Experts of a small language model: 363M tokens.
Below are experts of layer 7 (counted from 0) of a mixture-of-experts language model. Rows are named router (the router's row for the expert), gate (a neuron's input weights, with its number), up (a neuron's input weights, with its number) and show model dimensions 0-255. Each number is 128 + 24 x the weight over its row's rms, rounded and kept within 0 to 255.
Before each expert's rows: a language model's description of what the expert responds to. This comes from a sample of Wikipedia text that the model never trained on.

# expert 1
Description: Pipe separators between table cells, especially after team or place names in racing results and election tables, plus some and, but, open parentheses.
router [113  99 118  84 160 119 134 117 144 154 158 176 123  98 139 134 126 143 112 103 138 110 149 182 123 111 105 136 121  81 123  96 121  72 143 111 129 143 178 138 152 147 184 141 136 107 121 151 133 158 104 121 150 151 127 113 133 126 145 175 115 144 152 133 139  94  97 113 151 187 127 202 138 132 101 136 114 112 173 116 151  81 127 101 140 145 131 131 119 135 134 151  79 177 138 149 165  81 154 146 140 106 136  91 145 103 175 142  86 143 103 124 161 116 173 141 134 108 133 120 161 100 135 119 173 101  98 141  97 116 138 134 153 145 118 131 133 121 135 113 138 146 141 148 136 119 148 140 145 148 116 139 101 162 147 127 115 147 124 158 129 134 152 123 155  98 146 139 127 128 103 103 136 149 126 161 112 110 142  99 142 104  84 114 150 127 108 130 135 117 124 131 143 109 133  80 163 117 127 125 124  58 105 126 117  96 160  90 145 128 115 139  98 130 106 175 149  95 148 152 148 141 111  94 124 100  82 107 183 151 146 159 142 169 127  73 163 130 140 130 154 123 134 140 134 154 119 161 138 145 162 145 147 153 103 128]
gate0 [119 120 179 119 133  82 177 158 119 106 167 155 127 203 145 110 111 108 138 128  89 139 128 135 147 104 131 155 148 105  89 142 120  82 128  93 137 114 130 147 109 154  88  68 155 142 150 130 143 147  90 116 137 102 152 102 142 144 162 120  82 128 143 111  93 114 143 167 117 150 157 118  58 123 136 139 121 109 131 119 130 114 106 114 127 104 109 108 119 169  80  88 141 149 140 102 140 139  96 115 154 135 164 173  99 147 124 160  90 156 132 123 137  92 129 120 138 111  94 132 133 118 146 133  93 137 132 152 113 124 160 138 121 155 160 156  92 142 152 124 106 113 117 149 149 145 159 143  74  64 135 165 127 152 159 124  99 142 140 120 168 143 155 119 131  71  87 139 134 144 139 117 168 146 159 115 133 128 130 139 124  92 126 122 182 120 118 103 139 147 157 106  99 144 104 142 144 136 108 137 177 108 109 152 132 141 137 111 123 136 111 125 171 133 125 124 123 153 144 106 144 134 114 133 111 130 126 118 107 160 131 143 125 122 180 142 129 126 153 150 135  74 164 102 107 151 122 140 154 151 120 117  79 110 157  97]
up0 [128 134 126 132 139 129 123  95 135 138  74 118 132 116 107 137 123 133 151 122 111 137 108  87 120 137 111 148 120 150 120 130 170 154 112 131 102 155 105 106 132 119 142 186 121  71 144 149 122  97 157 141 117 191  76 139 118 154 104 129 161 177  98 124 162 125 145  86 115  90  94  92 178 128 151 111 152 159 131 145 162 132 145 130  87 154 134 130 134 128 142 141 121  96 154 135 112 136 129 153 114 120 107 112 154 150  73 154 132 102 139 148 102 140 115 165 170 154 123 169 129 128  91 107 169 155 145 136 145 159  84 102  93 124 129 102 151 104 116 129 110 151 105 113 113 112 110 119 132 170 115 107 150  95  89 152 123 136  97 136 107  89 149 141 161 150 142 139  97  81 143 129 129 112 113 123 114 155 133 108 111 136 164 166 110 141 151 114 105  93 103 103 168 180 187 128 101 149 144 104 158 142 125 135 139 173 108 153  93 141 136 110 106 133  87  98 133 128 113 142  76  92 135 126 153 136 130 134 143 120 108 119 134 133 118 130 117 144  85 133 103 153 142 105 168 124 157 120 162 129 110 165 153 124  85 169]
gate1 [121 140 155 151 124 144 143 112 114 105 182 124 154 141 114 150 131 148 197  93 127 144 193 108 141 114 147 161  98 136  99 129 164 132 127 150 145 118 112 106 153 128 100 134 141 134 132 113 149  99 127 109 119  96 142 208 148 138 142 129 166 124 138 151  87 127 134 157 158 129  98 103 136  87 152 154 118 124 140 155 115 142 124 129 117  80  93 166 117 146 144 117 125 132 132 126 144  93 105 127  97 134 114 111 141 160 134 162 126 131 130  78 140 161 104 101 167 143 149 120 161 146 121 108 129  97 121 126 143 138 138 147 112 147 136 143  93 112 162 156 114 109 149 119 117 100 141 109 133 115 154 116 142 126 105 138  85 123 139  89 105 158 123 127 161 122 166 179 118  79 103 105 142  95 121 150 125 161 105 120 149 123 132 122 141 163 127 167  97 150 158 142 140 162  97 104 124 108 141 118 226 125 123 142 135 134 132 123 114 119  91  99  99  91 122 114 127 133 148 140 112 116 123 107 160 153 142 136 111 132 125 103 169 110  93 165 167 160 126 131  75 114 140  91 162 117 126 106 156 143 104  96 120 141  60 142]
up1 [124 111 128 125 134 116 108 143 116 152 109  87 119 124 113 102 131 125  76 157 112 137  70 137 122 129 108 121 157 147 145 134 100 121 124 100 117 137 123 167 129  96 151 132 130 146 178 139 115 122 144 153 123 132 141  56  99 119 119 119 130 141  96 108 169 165 140 109 103 100 136 137 114 158 102  82 143 122 136 132  98 134 141 116 142 137 138 111 168  74 106 112 156 120 125 104 141 163 152 130 176 135 144 147 141 104 122  97 169 129 133 188 146  78 123 127 110 152 130 181 126 130 135 138 117 109 154 114 138 108 135 141 122 101 117 132 142 150 102 103 177  79  89 134 148 103  98 180 114 138 128 126 151 128 146 153 166 116 122 147 137 126 133 123  87 180 109  76 133 146 152 155 121 138 174 125 143 102 172 137 119 150 138 127 133 116 118 102 157 110 132 119 159 121 176 148 113 121 117 124  61 168 125 147 140 139 143 140 111  98 168 156 146 152 160 151 152  80 130 153 150 158 139 113 131 104 113 128 110 100 135 106  66 141 130  97  82  96 113 129 156 188 105 127 111 104 113 106 122 131 133 164 148 105 145 124]
gate2 [114 168 180 123 106 155  89 103 148 151 139  99 122 107  98  97 159 136 120 138 179 115 144 111 127 131 150 143 117 127 136 135 142 155 138  82 135 134 115 155 113 152  88 167 144 169 123 125 160 120  94 116 142 107 114 126 106 116 122 116 180 128  85 142 142 112 129 164 163 131 116 120 128 153 129 111 116 134 108 114 163 165  93 140 125 136 135 137 139  88 152  83 120 145 132 142 171 120 120  88 122  82 149 138 120  96 132 153 115 159 106  93 109  75 105 163 141  86 139 174 153 111  95 116 177 129 118 135 114  94  70 134 167 100 120 144 114 123 175 105  95 163 118 100 131 126  79 153 121 139 168 171 135  89 145  91 169 149  80 110  84 110 103 141 115 150 156 129 134 144 119 147 141 152 112 137 150 140 104 143 158 119 147 109 118 110 141 137  91 148 117 166 150 132 132 120 134  92 117 106 106 146 166 140 123 135  77  94 117 119 130 141 127 131 157 150 104 154 123 142 119 111 101 143 170 155 142 111 171 146 144 125 122 153 131 126 138 110  93 121 155 163 133 105 113 129 166  91 148 131 154 152 102 161 135 104]
up2 [109 115 136  93 127 125  85  95 172 167 138 111 158 110 117 129 165 117 127 116 170  95 125  98  79 130 142 145 106 120 147 121 131 165 145  93 141 163 132 106 168 129  89 150 168 175 113 152 129 117  98 116 126  87  83 170 116 102 140 137 139 120  91 168 116 112 125 134 128 167 123 141 140 150 127 104  73 141 129 112 141 137  84 138 165 112 126 130 163  95 129  91 100 137 138 131 138 115 148 122 137 106 152 121 129  97 142 155  94 126 100  84 151 117  96 123 144 133 147 133 144  79 116  95 174 159  91 146  95 169 115 152 148 131 121 123  95 135 166 105 132 167 133 103 157 107 108 157 136 118 160 136 151 102 158  85 128 158  80 130  87 129 110 142 127 149 142 165 103 142 116 140 135 156 119 107 144 143 134 101 133 122 111  95 117 120 118 139  90 174 120 154 147 135 109  98 134  71 124 126 117 110 143 148 146 119  91 125  92 106 176 145 116 115 185 129 134 130 112 148 161 117  92 125 152 146 131 128 146 113 136 127 154 144 133 146 161 111  82 130 143 167 124 118 121 117 162 131 118  99 178  84 136 161 130  98]
gate3 [129 127 154  97 138 136 162 166 149 116  94 141 102 160 149 142 150 162  90 119 144 119 111 120  85 134 138 135 119 128 171 156 110 110 125 106 137 131 144 109 155  82 123 146 119 129 154 142 107 123 124 115 147 107 138 127 131 108 148 120  86 125  86 151 158 118  93  78 115  97 132 115  94  84 125  93 169 129 133 125 120 105 130 112 150 112 123  61 110 104 110 128  72 113 142 152 145 161 132 111 171 108 111 163 109 137 145 131 116 156  92 134 126 151 174 110 135 126 136 138 175  87 192 117 137 115 139 142  87 159 135 110 119 144 130  95 108 137 109 110  88 115  68 161 124 122 112 133  72 147 129 153 135 130 148 135 127 102 129 132 138 110 170 101  90  75  97 130  86 156 154 112 139 173 129 176 119  65 157 151 129 125 110 131 116 144  98  76 127 173 144 112 105 127 107 134 106 151 143 114 144 148 149 137 137 106 119 132 135 102 129 124 156 148 138 140 109 160 133 136 130 107 160  96 115 135 116 153 157 162 142 108 101 104 130 127 135  88 119 122 136  94 114 139 114 177 170 137 115 161 150 126 114 151 175 116]
up3 [ 77 142 144 155 121 168 100 129 138 134 196  95 140 141  89 100 105  87 152 150  98 138 160 120 176 126 130 123 137 160 101 114 117 159 126 143 105  71 113 130  93 154 129 123 166 129 119 101 122 157 142  85 128 146 136 114 135 152 103 130 163 126 146  99 100 158 142 152 159 134 103 123 141 176 136 166  81 115  97 141  99 172 130 155  88 135 127 172 138 140 128 128 132  99 104 108  98 116 119 124  94 157 123 123 145 116 130 131 137 123 170  97 114 133  84  87  79 122 121 109  88 140  63 138 118  98 149 141 156  87 126 135 136 132 118 159 155 104 159 153 128  89 168 110 147 141 117 137 164 150 144 119 116  82 120 147 140 147 105  95 130 106 101 158 159 153 134 136 142 139 107 147 121  99 141 102 144 139  96 114 136 114 160 124 156 108 146 156 107  77 118 148 155 121 125 115 132  80 130 122 133 151 151 119  87 137 128  90 103  99 134 126 133 104 134 108 138 117 115 141 126 132 111 159 166 147 153 107 133 100 149 151 156 130 150 132 109 128 137 123  98 120 116 101 115  76  96  94 167  87 103 123 119  85 105 112]
gate4 [162 134 132 118 111 128 119 104 131 126 117 140 151 124 127 106 119 125 134 113 120 108 153 154 145  82 149 127 152 115 135 127 156 165 100 164  88 149 111 150 121 159 146 120 118 136 125 171 115 125 130  84  95 175 110 127  96 158 128 127  91 114 141 121 144 110 107 119 166 191 140 124 191 125 134 123 116 135 120 116 159 119 156 114 104 144  94 117 104 132 187 124 105 124  92 142  97 108 137 131  93 156 131  98 164 121 113 163 134 108 158  85  97 153 108 128 115 115 141 153 113 153 126  97 153 170 139 153 148 117 133 136 145 123 141  87 137  91 140  97 120 129 133 101  90 140 176 140 135 148 118  95 135 118  80 112 121 140 144  60 101 101  70 189 160 182 135 128 159  89 133 140 120 117 114 112 116 168 161 131 139 115 128 122 169 150 114 152  69 130 138 124 142 174 175 118 133 124 137 108 129 138 147 143 109 146 108 106 111 147 146 108  81 122 107 153 140 154 108 170  68 121 134 142 127 117 150 172 143 105 149 141 139 147  76 118 126 143 140  96 105 176 152 158 131 143 128 136 143 121 127 147 140 131 128 147]
up4 [116 106 144 101 122 129 100 157 119 120 135 124 101 136 100 125 130 153 107 151 101 132 109  96 148 170 109 127 137 148 111 108 115 110 153 113 115  80 110 120  99 105 124 139 128 156 154 116 145 103 128 126 122 124 120 124 158 102 110 140 168 166 104 154 162 125 177 150  88  78 129 111  76 121 114 143 141 140 114 137  82 148 146 130 143 100 186 153 184  96  80 153 169  94 133  78 150 165 128 124 141 103 120 159 122 135 103 112 154 148 139 144 142 135 130 133 170 165  99 110  90 132 127 158 122 121 117 110 155  88 105 136 123 103 116 145  95 177  87 155 136 146 126  84 162 139  73 125 141 133 142 124 139 109 139 164 139 134 131 159 155 148 148  96  91 120 115 108 121 160 143 137 154 120 126 140 138  94  97 133 132 149 156 152  77  95 195 101 170 112 120  95 154  78 129 116 104 104 119 127 127 133 150 115 151 142 122 189 118  91 117 124 195 152 164 115 135 107 132 118 141 137 153 151 140 123 124 119 104 148 135 109 117 110 159 159 111 104 116 137 154 124 102 115 103  88  98 124 132 122 122 133 107  97 139 109]
gate5 [160 134 102 140 139 149 171 128  75 139 111 149  83 119 126 140 122  86 128 121 124 122 109 106 165 126  86 100 139 148  84 142  79 121 162 134 135 125 137 116 121 103 138 145 110 122  87 129 194 106 158 122 156 151  88 163 119 117  91 121  91 104 108 124 164 120  79 133 159  77 116 101 180  75 104 166  97 133 162 164 127 145 150 155 124 163  93 145 130 122 141 129 150 111 160 115 136 168 168 160 149 124 155 105 121 122 130  98 142 124 129 123 136 170 101 103 128 165 152 119 147 112 165 116 133 134  86 110 131 157 151 130 108  83 151 117 106  94  78 105 143 106 119 152 125 142 131 107 175 147 151 130 124 116  99 149 117  94 164 156 134 140 130 116  93 151 114 123 109 105 105 124 100 119 134 121 136 148 148 111 121 155 138 134  98 170 166 110  98  93 112 112 182 138  89 149 165 148 151 148 116 123 132 161 111 147 117 114 129 127 126 121 108 130  96 104 137 153 101 151 103 158 116 104  82 149 165 115 156 132 127 114 124 105 163 129 159 123 116 157 129 111 117 148  84 134 101 120 120 136 136 168 124 148 106 157]
up5 [101 126 153 139 113 116  71 127 127 116 149 111 164 150 128  90  91 153 101 169 129 121 154 150  88 119 138 130 142 144 138 151 150 105 116 131 122 152 113 148 127 155 124  98 127 160 156 120 120 144 109 138 146  77 147 143 133 113 149 127 148 150 146  86 100 112 150 110  89 153 152 115  81 159 136  80 171  91 108 102 125 146  94 102 135  94 142  88 146 120 117 124 131 147 113 138 133 108  84 113  90 123 118 137 110 140 149 128  97 111 148 168 107 103 139 151 146  94 106 150  90 146 118 160 120 120 130 127 158  87 119 120 123 170 103 140 148 200 192 128 118 133 115 100 132 152 124 125  81 106 135  90 133 118 153  89 146 136 144 123 125 126 143 154 157 149 109 140 149 130 154 125 148 117 141 125 158  95 122 147 136 135 138 122 121 147  95 167 151 147 172 123  70  89 146 152  98  95 110 125 128 135 129  77 140 138 123 145 138 102 115 125 167 126 127 141 124 112 184 109 150 100  96 153 149 145 108 135 108 164 131 133  99 124 125 117  85 101 134 125 120 108 134 118 182 113 151 110 163 142 111  65 116 100 168  78]
gate6 [139 118 119 108 156 137 148 104 129 139  75 172  80 119 160 130 157 129 162  96 132 105  99 128  78 106 113 143 115 156 149 113 101 153 162  99 149 103 124 149 137 116 152 137  97 157 141 157 129 118 114 104 118 121  75 133 106 110 116 124 106 121  98 114 145 137 104 129 141 108 105 125 181 106 101 150 129 123 167 163 132 124 168 125 150 165 123  88 127 123 140 153 123  91 141  93 147 159 171 178 149 109 153 126 117 107 128 116 122 150 109 108 151 113 127 118 139 162 132 148 175 138 161 143 126 146 103  90 147 127  98 191  98  87 141 135 104 120  95 135 123 130 104 149 164 149 153 156 153 143 128 179 139 154 111 184 148  86 125 118 111 113 139  97  62 136 108  63  78 107 136 128 147 145 132 141 126 135 115  93 144 143 109 106 120 139 131 109 132 154 126 126 167 182 130 140 139 159 168 103 153 115 152 145 132 120 144 128 129 108  89 131 109 109 119 122 113 153 100 147 113 123 121  95 125 118 129 148 125 132 170 129 103 156 144 160 178 129 141 154 147 110 123 130  67 109 144 121 142 153  82 136 148 151 103 143]
up6 [120 138 159 164 112 165  73 121 165 102 164 104 125 142 114 134 136  90 100 141 123 155 142 139 161 119 174 114 139 134 152 107 147 164  89 182 133 132 138 148 112 152 132 109 150 153 125 109  81 140 142 159 111 104 151 140 133 110 150 144  84 117 147 131 121 125 116  88 173  82 142 132 126 104 108 132 137 111  95 138 145 143 120 143  87 108 105 111 128 114 176 123 116 165 110 142 118 105 127  82 104 121  97 155  92 148 138 124 136  98 143 143 126 120 142 156 105  61 137  88  95  99 114 117 137 109 158 130 123 130 133  67 152 159 138 134 166 103 134 118 115  94 144 126 106 138  88 127 120 127 135 121 107 111 156  67 165 173 155 122 131 118 119 143 195 151 135 139 164 134 110 139  99 117 118 123 172 111 112 148 114 130 130 129 176 113 111 173 112 137 158 135  90  75 133 137 136 124 111 190 147 147  92 110 100 120 135 133 118 118 149 109 122 123 110 164 153 109 135  94 147 154 136 132 147 145 127 114 141 106  99 119 146 151 137 104 101 111 109  93 177 122 111 124 176 145 131 121 110 100 157 119 106 120 168 152]
gate7 [146 146 151 150 124 141 134 128 167 132 145 126 136  93 163 146 124 131  63  95 162 149 170 145 100 175 136 100 124 105 146 123 139 149 133 141 115  87 133 142 144 134  70 130 109 128 112 113 148 160 115 133 149  89 163 136 174  78 151 172 126 109 126 154 113 157 116 149 133 118 150 135 142 102 141 106 151 128 141 125 129 121 101 128 117 133 147 130 204 114 125 133 116 153  90 119 169 128 149  66 133 103  70 137  79 122 145 104 131 103 115 145 131 131 126  97 109  89 140 110 105 102 145 102 140  84 142 143  93 129 150 115 127 152 119 125 178 124 125 196 106 104 105 170 161 116 133 135 134 135 169 118 161 137 147  96 188 119 132 138  91 117 186 127  98 138 113 161 129 125 117 109 131 115 126 148 121 125 113 163 162 122  96  97 115 160 141 155 128 150 123 146 119 119 101 126 128 128 105 145 138 113 153 125 166  84 148 116 146 121 145 116 125 126 116 150  82 124 154 138 148 109 146 148 120 141 143 150  95 127 113 131 166 123  73 124 157 149 126 122 130  88 112 135 121 192 146 128 123 102 149 119  81 142 159 137]
up7 [150 158 142 152 142 127 171 130 157 131 112 141 148 116 152 160  91  99  72  88 125 115 135 139 128 141 108 175 133 132  89 106 143 134 139 150 129 104 136 131 129  95 109 140  76 119 126 121 167 151  90 120 171 131 146 138 143  78 137 149 154 122 182 146 116 137 129 159  83  91 143 124 140 126 106 111 123 183 133 165 148  93  90 132 129  87 177 129 158 143 113  93 134 136 147 113 164  99 105 123 141 116 103 158  84 134 123 127 121 132 158  83 132 122 142 112 143 127 132 107 131 108 152 108 132 121 149  74 133 145 137 145 144 178 103 139 125 132 119 148  92 126 106 133 131 128 177 105 123 152 111 147 145 146 106 158 173  87 159 162 145 129 124  99  76 144 115 145 155 106 112 100 139 155 115 158 157 137  71  76 180 116 125 113 130 121 135 127 142 129 120 147 106 108 110 144 112 104 113 147 120 131 104 127 188 146 126  88 150 135 142 112 123 138 126 121 143 145 155 125 118 118 137 200 111 135 163 111 104 147  88 125 157 145 118 103 121 177  94 136 135 144 135 108  97 147 122 123 105 110 106 152  83 156 159 113]
gate8 [123 115 125 130 120 129 126 162 138 136 174 132 160 159 120 120 109 154  77 104 161 102 143 121 154 110 121  86 123 129 141 107 158 124 153 135 141 165 158 137 158  87 114 134 157  90 145 130 125 120 114 141 138 138 155 148 154  94 165 114 131 122 141 119 109 125 130 133 105 111 125 139  71 145 101  90 121 120 139 110 117 111 116 121 135 116 146 125 124 139 129  88 115 152 156 163 164  83 180  88 139 152 157  97 109 112 134 124  97 167 123 155 158 128 154 150  87  86 127 128 147 133 101 117 165  63 117 131 143 142 137 139 111 142  78 167 122 119 185 141 152  95  90 141 135 145 131 135 103 116 142 114 124 116 147 123 145 179 147 106 138 138 178 141 137 124 137 138 111 123 153 106 124 196 138 123 108 110 115 138 129  98  89 134 119 117 109 109 145 188 179 145 130 129 137 129 165 118 134 126 131 128  67 134 134  57 172 133 111  98 128 136 157 132 114 147 117  84 127  93 161 178 123 100  91 121 137  90 110 108  96 111 143 152 110 104 145 105 119 154 130  88 135 109 138  81 135 155 134 136 129  96  96 124 133 103]
up8 [141 113 146 148 127 144 112 161  89 140 106 125 119 114 120 134 107 126 116 119  76 135 107 105  37 158 101 136 125 103 181 108 140  90 100 115 103 125  98 147 122 136 121  98 101 107 100 120 133 129 129 154 109 114 147 156 182 104 127 122 134 107 144 147 135 121 143 126 125  77 141 180 107 111 150 102 114 125 160 109 155 131 146 151 123 155  65 157 111 104  95 140 144 126 159 151  39 130 136 108 147 145 160 125 118 128 141 144 143  84 114 148 129 145 138 105  86 122 124  84 127 129 155 157  98 134 107 114 116 116 162 129 137 162 139 121 145 119 154 134 106 133 123 137 105 122  80 108  86 119 156 134 135 134 158 141 157 145 122 149 150 126 139 133 150 146 126 101 161 172 125 126  88 139 101  90 156 140 118 153 120 121 155 117 170  87 118 152  87 140 132 153 118 107  95 134 135 140 142 151 135 129  86  96 134  95 118 152 131 112 150 153 155 131 127 138 122 104 165 138 120 128 137 106 118 115  94 129  97 104 108 126  99 126 150 131 136  89 155 125 130 127 150 185 175 134 156 128  87 145 112 137 188 125 187 162]
gate9 [145  79 159 150 150 180 108 122 149 112 158 109  91 115 127 141 120 117  82 156 151  91  95 169 113 101 142 150 122 142 167 138 190 156 146  98 115 153 148 114 131 172 122 117 134  90 150 119 131  87 125 129 148 146  77 120 113 123 141 138 102 136  98 140 138 145 142 150  99 139 107 139 106 138 123 126 142 159 122  87 140 153 137  98 107 116 155 160 115 144 154 101 118 135 128 155  73 115 109 132 127 111 181 113 115 100  56 138 145 118 179 158  94  99 132 113  97 157 123 105 135 161 143 146 124 172 126 158 135 151 117 105 160 133 170  77 116 125 159  84 165 157 130 128 165 157 110 150  96 111 137 109 142 142  85 132 155 120 172 150 120 116 122 164 138 121 201 125 124  95 137 164 118 114 150 137 144 169 124  93  86 140 112 128 114 111  84 156 133 146 122 129 145 119 170 130 129 113 143 128  61 130 141 130 135 130 118 132 113 121 147 107 123 115 101 150 133 110 120 144  94 139 145 128 135 125  73 134 156 136 154 143 148 122  91 117 112 105  93 101 139 162 115 137 132 128 152 107 130 107 136 127 145 119 107 128]
up9 [132  78 163 126 134 133 118 116 152 124 135 109 116 141 123 124  95 117  79 136 112 124 118 150  62 110 122 135 116 135 147 143 144 114 132  65 136 143 118 118 145 128 136 120 152 125 138  99 109 110 141 139 169 168  97  97 121 118 133 121  99 126 141 115 172  95 139 152 115 156 129 161  59 151 133 147 147 146 122 124 136 121 128 110 111 148 160 103 120 111 117 120 108 125 159 165 104  91 111 116 128  89 159 101 107 129  97 146 178 110 152 170  92 104 175 126 112 138 120 148 132 186 147 136 156 144 109 171 144 140 156  92 194 138 117  95 170 113 122  84 140 151 122 144 163 161 108 135  92 109 141 131 139 177 126 132 113 135 130 154 128 126 108 140 152 103 176  73 119 152 117 115 138 147 143 115 131 147 148 113 119 133 129 127 166  87 105 163 146 123 122 142 134  90 198 106 151 124 115 128  54 107 150 126 134 139 143 104 163 155 110 117 146 136 111 128 110 130 102 121  99 115 114 129 159 100  74 148 185 135 140 148 135 139 135 124 125  95  82 133 145 141 119 135 129 144 169 136 122 109 140 142 176 118 124 134]
gate10 [113 135 142 148 128 118 118 160 128 130 136 146 112 146 126 129  71 109 156 164  92 162 129 142  80 107 121 117 109 151 128 109  97 114 135 134  99 134 139 173 113 126 146 123 118 123 196 141  74 120 146 114 136 158  98 108 110 116 138 169 110 127 139 114 121 115 101 114 145 114 106 149 119  84 152 154 115 104 128 124 136 120 142 126 100 100 102 146 135 107 135 139 119 130 142 143 107 135 119 151 118 131 140 149 129 112 127 129 167 113 104 124 159 139 140 108  47 187 131 145 171  81  97 157 116 133  99 111 102 123 149 165  72 128 160 159 108  97 133 146 121 131 116 128 188 134 133 116  95 132 156 114 121 146 115 174 143 145  91 119 126  81 123 155 141 136 113 153  88 146  96 157 146 147 154  99 112 115 121  95 122 125 141 104 162  94 135 148 129 140 119 141 112 169 176 150 116 125 129 145 115 125 114 102 140 105 158 128 142  88 161 139 136 120 107 142 181 113 120 125 124 156  89  63 132 129  74 132 163 154 138 156 136 132 172  81 152 135  98 161 147 100 140 126 167 121 137 121 149 172 126 122 188 101 123 150]
up10 [104 128 132 104 111 118 130 170 135 149 132 122  92 121 138 106  82 133 141 180 101 157 157 126 115 119 113 109 134 210 123  83 118 129 181 127 103 106 122 128 106 113 136 122 140 134 173 144 116 130 104 124 136 157 113  96 113 106 114 149 108 146 133 141 141 118 129  88  89 140  92 135 130 127 127 112 121 100 139 142 107 120 156 116  84 135  90 151 177 102 127 146  96 130 137 151 103 118 141 103 128 114 148 167  97 104 155 166 149 115 111 117 167 143 162  85  47 155 120 169 136  80  99 145 132 126 117 142 121 129 129 171  58 131 122 175  99 114 132 172 117 116 107 138 180 148 125 114 101 105 141 170 116 105 130 187 140 148 107 122 139  89 130 127 100 112 104  91 103 123 109 146 104 156 138 119 114  90 151 106 106 100 138 120 153 105 124 159 121 105 108 124 120 150 145 183 115 116 114 119 131 128 132  71 129 100 146 120 123 109 162 150 152 127 124 140 147 122 167 141 138 139 115 104 143 131  87 122 173 135 134 145 141 147 145  91 147 117  93 146 139 128 118 154 145 118 131 124 160 145 106 110 171 151 115 161]
gate11 [138 120 130 151 143 127 109 169 100 146 135 123 132 159 129 139  72 144 133 136 145 134 151 108 101 127 101 147 109 136  81 117  89  73 176  55 143 165 137  97 122 147 143 120 150  98 146  88 110 148  88 129 162 120 156 147 104 153 128 154 167 152 129  80 151 118 136  90 113 113 138 108 130 143 130  97 122 122  84 139 119 142 132 112  96 156 147 141 190 135  84 129 110 139 157 108 119 120 120 149 192 141 123 108  78 127 110 169 113  79 160 120 116 156 115 132  95 152 143 148 155 118 102 119 113 115 101 125 122 129 138 151 110 105 107 113 131 117 176 106 112 119 132  86 107 175 131  85 145 135 105  89 110 114 126 167 125 113 118 130 175 118 143 100 113 156 124 139 147 128 134 136 171 149 138 104 141 162 105 131 135 160 129 143 130 101 107 129 153 109 168 115 135 123 105  97 126 109 157 158 133 131 144  81 141 121 143 134 133 148 152 122 177 124 148 154 154 121 173 123 136 119 127 106 114 165 143 110 158 142 142  93 161 130 163  98 123 115  74 140 114 118 101 158 163  98 121 118 125 150 122 142 138  70  99 146]
up11 [109 160 133  92 142 120 142  97 164 123 101 143 119 116 114  85 165 106 143 123  78 107 131 126 204 115 147 123 123 115 122 130 178 171 113 180 118 113 138 136 155 141 107 129 139 131 123 163 176 106 141 132 123 130  92 156 140 111 122  96  84 120 112 179 100 145 149 124 150 160 126  73 147 116 112 132 128 122 146 106 130 118 114 149 140  94 120 128  95 161 176 118 153 117 114 142 157 147 108 104  79 107 115 142 155 166 148 130 154 174  91 113 142 110 148 152 186 111 114 157 109 150 159  97 107 136 143 132 146 170 137 108 112 144 153 172 100 147  99 134 127 132 145 130 105  68 148 139 150 121 111 146 152 152 113  84  96 132  98 103 120 124 147 112 125 117 130 116 109 167 161 113 103 158  95 149 156  95 125 129 146 125 113 129 105 119 144 126 100 152 133 164 156 127 140 120 132 130 108 108 163 104 110 161  98 135 106 141 117 110 107 131  67 117 104 112 110 125  74 119 115 143 151 150 152  98 154 149  96 130 124 116 139 135 110 181 140 149 175 144 131 131 152  97 118 125  91 154 150 125 114 132  99 158 148  92]
gate12 [137 143 144 121 129 103 117 168 121 159 129 114 152 137 130 113  87 143  85 102 133 143 116 122 119 163 139 104 147 104 158 131 135 135 121 128 141 159 138 102 185 112 127 157 103  80 138 119 133 148 133 139 155 130 150 140 158 106 157 120 174  78 137 154 145 146 116 125  75  77 121 171  99 126 103 119 118 112 140 111 167 116 142 108 142  96 150 150 110 118 148  84  93 154 152 137 129 107 155  86 109 154 149 129  83  85 144 137  86 120 141 126 132 111 132 130 100 108 133 117 101 115 138 102 145 104 125  96 152 157 145 124 153 173 107 111 186  85 191 129 136 141 100 132 108 132 120  99 103  99 130 124 113 153 139 161 162 156 133 154 148 100 148 133 177 137 138 110 129 120 126 125  64 128 116 125 116 130 123 124  93  99 113 160 153 127 124 150 116 139 150 147 106 115  90 105 158 105 181 176  99 110 100 159 151 100 138 110 133 112 138 115 153 129 144 123 150 111 152 107 129 151 127 106  81 123  86  90 125 138 102 154 148 152 115 110 116 122  99 116 105 169 130 158 153 130 178 140  89 103 122 114 135 149 171 176]
up12 [127 132 132 148 113 149  74 143 122 135  96 132 161 106 140 111 144 198  72 150 140 111 140  90 121 135 135  52 111 143 149  91 168 112 105 113 126 143 140 170 166 121 108 134 118  97  83 135 126 104 110 136 120 101 163 169 154  43 138 140 133  99 105 139 131 179 143 129 132 121 106 147 126  83  98 113 160 116 117  94 137 134 126 114 105 139 134 146 155  92 119 144  95 178 117 156 132 118 162  85  86 149 140 127 125 135 139 132 152 122 133 160 122 102 136 105  80 118 106 133 114 150 125 145 158  85 132 112 140 122 175 158  86 139 131 128 162 112 207 145 136 148  87 138 152 111 101 138 120 107 144 159 113  94 173 143 160 133 126 142 159 130 151 127 150 140 128 118 137 161 117 159 104 117 125 109 123 129 136 164 117 137 130  85 128 121 128 152 118 169 114 120 109 148 111 132 146 140 134 114 114 140 123  96 153  92 141 156 126 130 130 107 171 136 110 145 122 122 148 142 119 153 133 106 147 103 107 119 133 119 103 102  98 116  98  85 154 108 117  80  93 129 126 139 159 141 144  98 108 114 111 141 146 114 137 177]